From a checkpoint of a small mixture-of-experts model trained on Wikipedia: a softmax router, a variant of Muon for the experts.
Below are experts of layer 7 (counted from 0) of a mixture-of-experts language model. Rows are named router (the router's row for the expert) and show model dimensions 0-255. Each number is 128 + 32 x the weight over its row's rms, rounded and kept within 0 to 255. Numbers have three digits each.
After each expert's rows: "gets" lists some tokens that make up at least twice as much of what it gets as of all text. This comes from a sample of Wikipedia text that the model never trained on. Tokens count by the router's weight.

# expert 91
router:146129081138208100109134111183113107097184112195151087064186141142151149115106161130144131155194138097146208090150174153109128148160109096102128086102137183050177112127133172125075100161190131140125088129130132083092124141105210126069131089127127113125107129143142148147157143114070146140140133193082118131127170116167141072103158116099138127078145117118161133078160156128144141129150128060140122144067141118150102157198132153202127154111116115123095136116130125184136156110082121142127116145066181159123101121062141108126142108184090104124138133150129203105089120133125117197103190095135115084146133139133129126127150185113123091167087130123071124114112166163144131105123085159197164146182164139060096090125161096107093101090142077191106107130120180099126077119095127
gets: "k", "a", "j", "ra", "b", "n"

# expert 28
router:182154130144163085099162160169095078099142099196131102094154182135121181105101145156168092130146109068075159078175137150087143108143121129118162123090126153106150104126111179141144064190154141147166127084163126119133164151104142101069200097096107129075110162137083160195121094099120193126136131129147111097156169069103202142107114165104130071075141173130158110119118177105115192135135192103144134102101067066148151129168150156125108134093092177132099119145138143096171156101107096152076152178108156104095097168110120128091176121173121103108142156148122154084173088128145097153146162088129137100130171151196122172102155137126085074178083133144125119060143172124134122120159078207127159133139136153073116111138147116088075116126159091157133129178110187094153144110120140
gets: "and ", "the ", "a ", "or ", ", ", "The "

# expert 82
router:214178134093146090120124136190069114104177089132104095070140171150184173119089185158140072191155172047113158112144175166122105137102117156116142124097143119087154091132086193156098116158141145154174123062090119086125175139117158124100127109120116158099119169141078178140136126115115148156132166153153103102137112107122122123123116189099102092079149109118174108136124128082109181095158163128154134131069088120146146120145150167159134130131096159187052139116181162129178172123106091124050159175116173150092125140143116131140173115163083145128154123147119174138158100176141090147098133130090150084151148135163147173108186183121109071149083131150098088084106159163148121079164106174111128124171135170077104073153133094112061086071141102148090169139109147095128099077123146
gets: "the ", "The ", "his ", "s ", "% ", "their "

# expert 95
router:157136110179155096057196137156118119114172121098181081137154186175163147108114184173136113175148118127133163127146156167134099078126112115115132113141071178130151094133111150117096135166173125105163111087100174083120213165110215086115172087141123105123133142139132146144125092106088123163114205133128111095159152085130125073121097183111118084119139129115161091089120157088064120104166114093140185162079100099147139191154154141128113129107043179150093103091132132146151131089090110162077134162091132178059099143120115093117129078123112124116161147134065151110156120169164090136075155083144140103215171173170101174122155190089084109127090136141106125087135162155128087099187133124134137127142156166083087131160131098086128122119142115149127136152142126110153065122059137
gets: "201", "200", "199", "202", "198", "197"

# expert 86
router:184170109123109119117179190169070135100163108097157070072171183156182134139154172164137090170168114117122135131180121152115078118133059080080163084101126155114129098101099174155120169146146146154169120080127154105121134111090175120117141149093073142111146105151071144122137110093097123155095123201148094103215138102148093112149111154081108082104172120088143091115091114089094108108191129131175198154101116120119106159118128163137111158099129169169123117072154119154122119112119120155135202224133149099068110155127091096110113126144122074084138142125084164127185138171149094131120185092123125124161156156168143174082113126090139089130114126174086078094149109131130102147194132110120180148204161163098119122171126087095131094113117107196115172128090138090121147099128166
gets: "it", "| ", "ent", "the ", "er", "1 "

# expert 39
router:187164123147143109091210194157122100132152114157159147094170142135127133099110108158120120138145132151126150101142168131144117122147106070120188087116144208112175092187141150134066136147154109137134085086088160100140111159105130117130102119086096084078066129149129162154115087097128183145108153189133086153133166172068170106140115133117139100105176115074142092148088113105059174091180117093132183168046122106149149186156120137114092181117096133141139088114154065153167102104112120167092160159101109134145066138058119070117178138146101114097175174160137133136166097175135092163092108098161153085165183154127142111108125180128070080176117182146075085126182166128132118113117118130129153136161167110100100117141162094069122115113124138166094156165095140105157073146092165
gets: "'", "c", "| ", "ch", "’", ": "

# expert 123
router:115121144131138110083150138124100152131152107175149118114147135168165152129105123148143098163136154107100184067151117172092112133169080103100157145092108132100130120193109147132101089146171114175131103088107152124102135194080159097138154087100121135091075147125157171127143130126125124170135169213142113110178152124136170129094115169068126104111127148084165131145082196115100175090167186101143174166088087064116156186170173178141087179112114156181090120094129113149131119117123097134070125194130191162101116167089135095108177103127146121093145170174126163112164097116141049137052153100115169088163142141110082173102189153134110094147074136138124128108125133161157114091132088139133139169139111166091115112131129094100131106085185091154016110143107148101172094102052138
gets: "in ", "of ", "at ", "on ", "the ", "–"

# expert 10
router:147163121161145077088161138175104084100183102168123130064158198169139158094093144131175097160144134045116154140182143161072123146130098103095130145091113135107183065162121158131135136151141148190184112113117133110110182185092134140098161109095122123083096109171118193138146090112140167112104167148152078102175158107123159146140112175108124089069184139130174124144086185075097187104155160105140153133137106088179135129140173143141079147076078129157142122115148132094167157081121111151108187149066126165061115166121115145093158135140085102111130157115138136131143108145114103153109143114071133112178143161165141150098145171120092102150082161115115120051113156142125104138169067142121176133118143176089073097151117100128109096082176076135090170180115169079133086066123153
gets: "a ", "an ", "two ", "first ", "A ", "one "

# expert 77
router:146132113159173074116151127170102102113123060142132081139124142149164158083087143180152105196147159085144154137145116123103084082150134094133190112072124121087199101145102151179094165171139098163155129126159118065098217156117158143107135118105087088116118171169124180123159073102120162190108147124132099086181116091061128115122079172107178114090192133081171084115115143119115131061125159082152133121094142104149167151160182179149129130120118166214123099109106133144154101125135127160091123105109164156072129166087096109118179129126092150080164179161117143072200072141157091163069165140092203141152133123163125141091135112130093089141135133149080098093172143127133109119136077155135175135138161150097092104169178109121107099122167092124102128139096140091124126083103145
gets: "- ", "the ", "United ", "tion ", "name ", "ation "

# expert 38
router:149157118113141108094183154150102142111138071125155127124133144144136165143118147112183110162147173108110176108158127152116130102184076112080170127086092142097163100214139170143101065200144100143161095101127150126104181189042144120128144089103125164099104127141112177118118104112136127145114160144134104117151135130101188117080103161081123068136126148110134116122076199092094167128131170118196167176115108099117160190134151146132125200105122122137078109098163114151121110048129110161084172189122165158125123172091135090123172122149108128122142134153096147098180075142150059134087158053078161112134149129158088174116188150112098118154114150161128106118179176143151112066133093143140144158123144132104114090136147057116110120102179103135041138184079176080113119100105150
gets: "of ", "in ", "for ", "at ", "to ", "on "

# expert 107
router:144141121149165047105159144118056093110133129137136143088128122158135152111103166136181099157203108069099120069140125134162108111164130144107107084099097090106161127125097140190084134102172112182120092049085174111117179164124163110138126124084120090086106165171128165139163113136088131159106127152118134081116151089106114120114156144129142106117157136137191115132101141104133179079164128078107128195098101098151172146132190168149099197078110140168103108104174108156196179106109093174090113153153198154098086121114125072120115085115118098133112156118100174078159097101133115165120176100147128074145144128168113174095149143113083087144077140129092094101137160159132104093194123180114179192154154188099120138180099076102106124126163117157120111124087104083147082067108167
gets: "He", "he", "the ", "bo", "his ", "whe"

# expert 98
router:142168073171122125054114157191126108147148082104156102112142163129154178106118171153191101181150137106100158186115103118098106076124139141100147071099105192108160133163098184174140115152122071164134080108116176117135127136128179126060136130103131052096141157123103146178156135123126161123125139127099130099153158118089131072126127124117171145118159104153155110097109121082118176133211115096148121154092133137120155127118113139175081187136108135209078104126173050153130105122076117125129173147123162142134122174092139101128132103149088104108112146126108167138208138146144116138130128077107126103172162151154126150054122128085105129196108130130098179100178120196149083113180122110177156111212121157074151070181137080082147128111151102187102175145084160114125121100093161
gets: "em", "ar", "ear", "uc", "ec", "or"

# expert 87
router:200167133127157079116162175177087133126180118205131082086187157137141153117104154174197084150146143055121190091134162135126136158140150125107154134094123110069127054153131203169108127166148125130150119102107133104119156175083144124116137103106106143068116154143085163148134086066113168150101128148120123120167125102095148138126144150106083109102162131160152114127107142070116209096156173124162127123102054103131157144143182146160115133144090128133065119149171132157171136100138084115092164146099148145115127146111101138117171124128060129111176142169071163132156130196149124156099169111134161096134181127171114193158168170098090065153071165146114084105124192145167112092192085156114156107154136146130128100133162113108094097085168098136080157185080159126140109081118151
gets: "the ", "The ", "a ", "his ", "s ", "an "

# expert 104
router:107158062151125131093137195136095117133157100134176114156217149169145124124079144202132110154163083086087173139157137114130140103137125085105129101094120197127157128119093149153112142160138099102174088122120144097035169146114151082117167115092122078143125132168138155162178089119101140109117186174161117111127175129147137086117103153111149118065144143106136114090104161118107178099197132103170157141116049111167169120136139198159133137096067180141066116126172116120208115143095142144112120130090143148073111169096167089138120049171114105099147152145111150121120117136169109134097154065082163119150198175165097172075118142103096128175114105148108126124141121126157071070187122151123116203136170169115081111150118093092136124115138074123111145115113162102145071120135157
gets: ".", "|", ",", "spec", ")", "=="

# expert 8
router:153125061170095131121141160187132129081132101121180074074164108127157108110091128141174063112176096120112152112123111139114131084159123097100123142110106123134173065155101173140081058167166114114142068094094160126106142150111155083108140139077107134121131145133087120150162097028076142115099158122104125113180149058114133072090128141120147118093119173118160102081157159078119157121152133075127110137107106141152091121150142126178079190098101136133109111092174126171129109077103148151136145144132147156108081123086091133109138081181062079144121127134118161107117085145131116123095111120055184138158133149129132153124123172157060126147110154154108116086188123138209052092151113126129155115192177117092110089179129108108057165157109096208128131144114173106179110116076169
gets: "in", "di", "ur", "em", "fin", "on"

# expert 13
router:157114065202125096150128135147088086068133126144180076106147137126144170112126192113190108181180092113094137109173135131086116079178071149080136120080109134142176121129070175156067099136106109141125052112098214123069113163077148097088130121094105126119079118163119144173151112100091156146155149141113121094182177070116204078112116134117118107090135145143174094089124147082088147136163139081175124143090128124172112126147153136174096164106111139152151052134173159163157114139137116167133163177088130144079107131072071112122127130147082063074095164149111146094155088178126145129114150107120168089150147117135140148119127161077101114124155157135110113098164109167157116107158100146159128136208150136125122128157169110101102149133148099195137109158106203130158108112100175
gets: "en", "m", "dec", "in", "mon", "En"

# expert 48
router:178188097178161107146141136146125042089152078165141146091172173155160121112109160123146124148171153097097137087106122149104148099161147063117166082131121170138139139172132156144065117133124114135148106095146151123101186123145185119133112111083127038085078176159089168143179113104105163133092163178115054148148103129087151081101153101084183096089148088118133100075079186132109133085146107083142139115097152070147147171149114174132069138090110139132146074097147116168192136120121112129107155158121095139093079158087173091059128104157128064090180126154078150114124149144140079146062159125168116092131098151178089135103104142128114099170121163169073108102161159107142113064103108156134151122155152152078109135163169110099113109092183142153065139126107145124151130144120175
gets: "c", "o", "C", "s", "tion ", "ac"

# expert 111
router:152160118136155107065140167177102134118157122122149109131195172168175132092049132179160108156128134081132178130146122128109124094106132103090163139071076165119129134134115155129110106143178116138145085123111141079066187160120185101089145104098112146121124170162134190133134117093129153178097183160152116097170188126106184095112098148071130060062124152127153108100125149104092138108162178127150130125088076112125166179115147175138133113127075177130100126105162127132159112123142104132063121145102131188075098145054143130101114106148107111100173203134073154073129117141149115145050147070130196112174160183129120172112117147134087087148073121136103122116136145151178077096196104154113175146131160166112093105145138120080082092102154115191102182157105143110168110124108159
gets: "| ", ".", "–", "; ", ":", "-"

# expert 4
router:131128053159149115143129116160116081122175106124174081095135114105185125089137104154194101131168078096117122110132108145166118089119140123129152087097097128131131102178116127146125080150136100122140102145140171106078175132111137110074143083094105087120108169177129170130165140073091181164105184135137143110124176128132108105139113128116144134046131168097144079054131143074109136147163134108161139146100109119130106126133134148214082160132102122182129101126088089188208116130085061108112193167139168158134107180110125108103168079128123103079132133159091167090140102196157130110118094070106134130165139211099104191126166110110130061141114129129066151093159124161129143113130095151155164169191167105111096086126160098075074141083126107164079110165119146092156133091055117
gets: "as", "h", "y", "em", "th", "om"

# expert 115
router:151129125129152084072167153124089141085142080148148108137149149164155170134108142125175122161123158095094177070173116156112117125165094107119183099079115120108138090196105162137105068181153110150176095080108161107118201192052146128136131065118141149117104129117106159148147111110111124168101152153129126117158118113123162097113106175087142091126148161098145118123088192112090200131151188117192184178103114107105141203128144155147102182087098136141079089074136101139119141061119112139091166177135160154120122162081131133099155112160094132090123133134125126090192082092171051132113165068080158074156132130156087163111157139139142121137096111137093109114147143139142086084137083140180134163154154160108110113135142087110112111099199087139027129166079171100152123118098121
gets: "in ", "of ", "In ", "from ", "on ", "with "

# expert 74
router:158155094119175151103138130123099092098180144160151116094189154166148161113128151137125078199192123109151199113184166202142102167125103088120156109121115151071165109122140158110117085123160112149130126127121132094118105165109151076062154099063077095114126149150129135119140166128112138125081137158120115113100189095109117068101098141115171118094177161109143101125142148105103123119141116069120115156108157099144106116170144152212121187103118107211124141129120071166122154080072135153095125161120174123107110142076155072114128068159140105131142155125115182106139131168159098150125137067120131092209142138139108114126169151112097077141086105146104108149121168180148106124127098176191152178199139177077110097140189109079122083075134078170082115125114176069171101140094106
gets: "k", "h", "sh", "er", "sk", "g"

# expert 30
router:164199113173161135082136156156093122121162105176125081130150159174141186118089164177205044223159167101109110096135168140137139095149129121101166086083110161068109086169077158147114120195150115156120126074129119048118203156140103101116141119119104117102171133175135149129122091118114133138143179130125110091152157129128186121088120123133162070124137110140165098118118143145106207111163197126117142119137116070130093158194135165145095125112079134166085118095151149144160182046136109151087157127106122178115109146123093114101170096147078111113112149153108160141138106126179117171058146105145120102176139168138083139136189161117078064137087147163062131080157144116150118128148086111096142146132163151101116122168139097115087126091181102115108135146093158111122113086093144
gets: "as ", "er ", "As ", "s ", "e ", "tor "

# expert 26
router:132132104211132100166127152118159109094164069108144127080168156134117157126117202143200107147174099113068136102150155104115127113150142124098109113104107142123144074168098135151129082184144116179131093101102165090107126116108204106090149110145108107116098121146111179153143149060126141196096148145129121097143175109088166065107092154145129109112139124116213110082109125067103145135160137126106145172125107139152148163185106133187057193111085184186159077142112073207191110100138117099109143132100146164102101111088114076117142080167098064102133135183095179132144067176131124128080111104155132129154166170177091141117092131106104113124127113152152061084178096184140104075130089136105140141167172108095128114132102108142075112085149128174118109132095163123168148131117124
gets: "ag", "com", "as", "ap", "o", "on"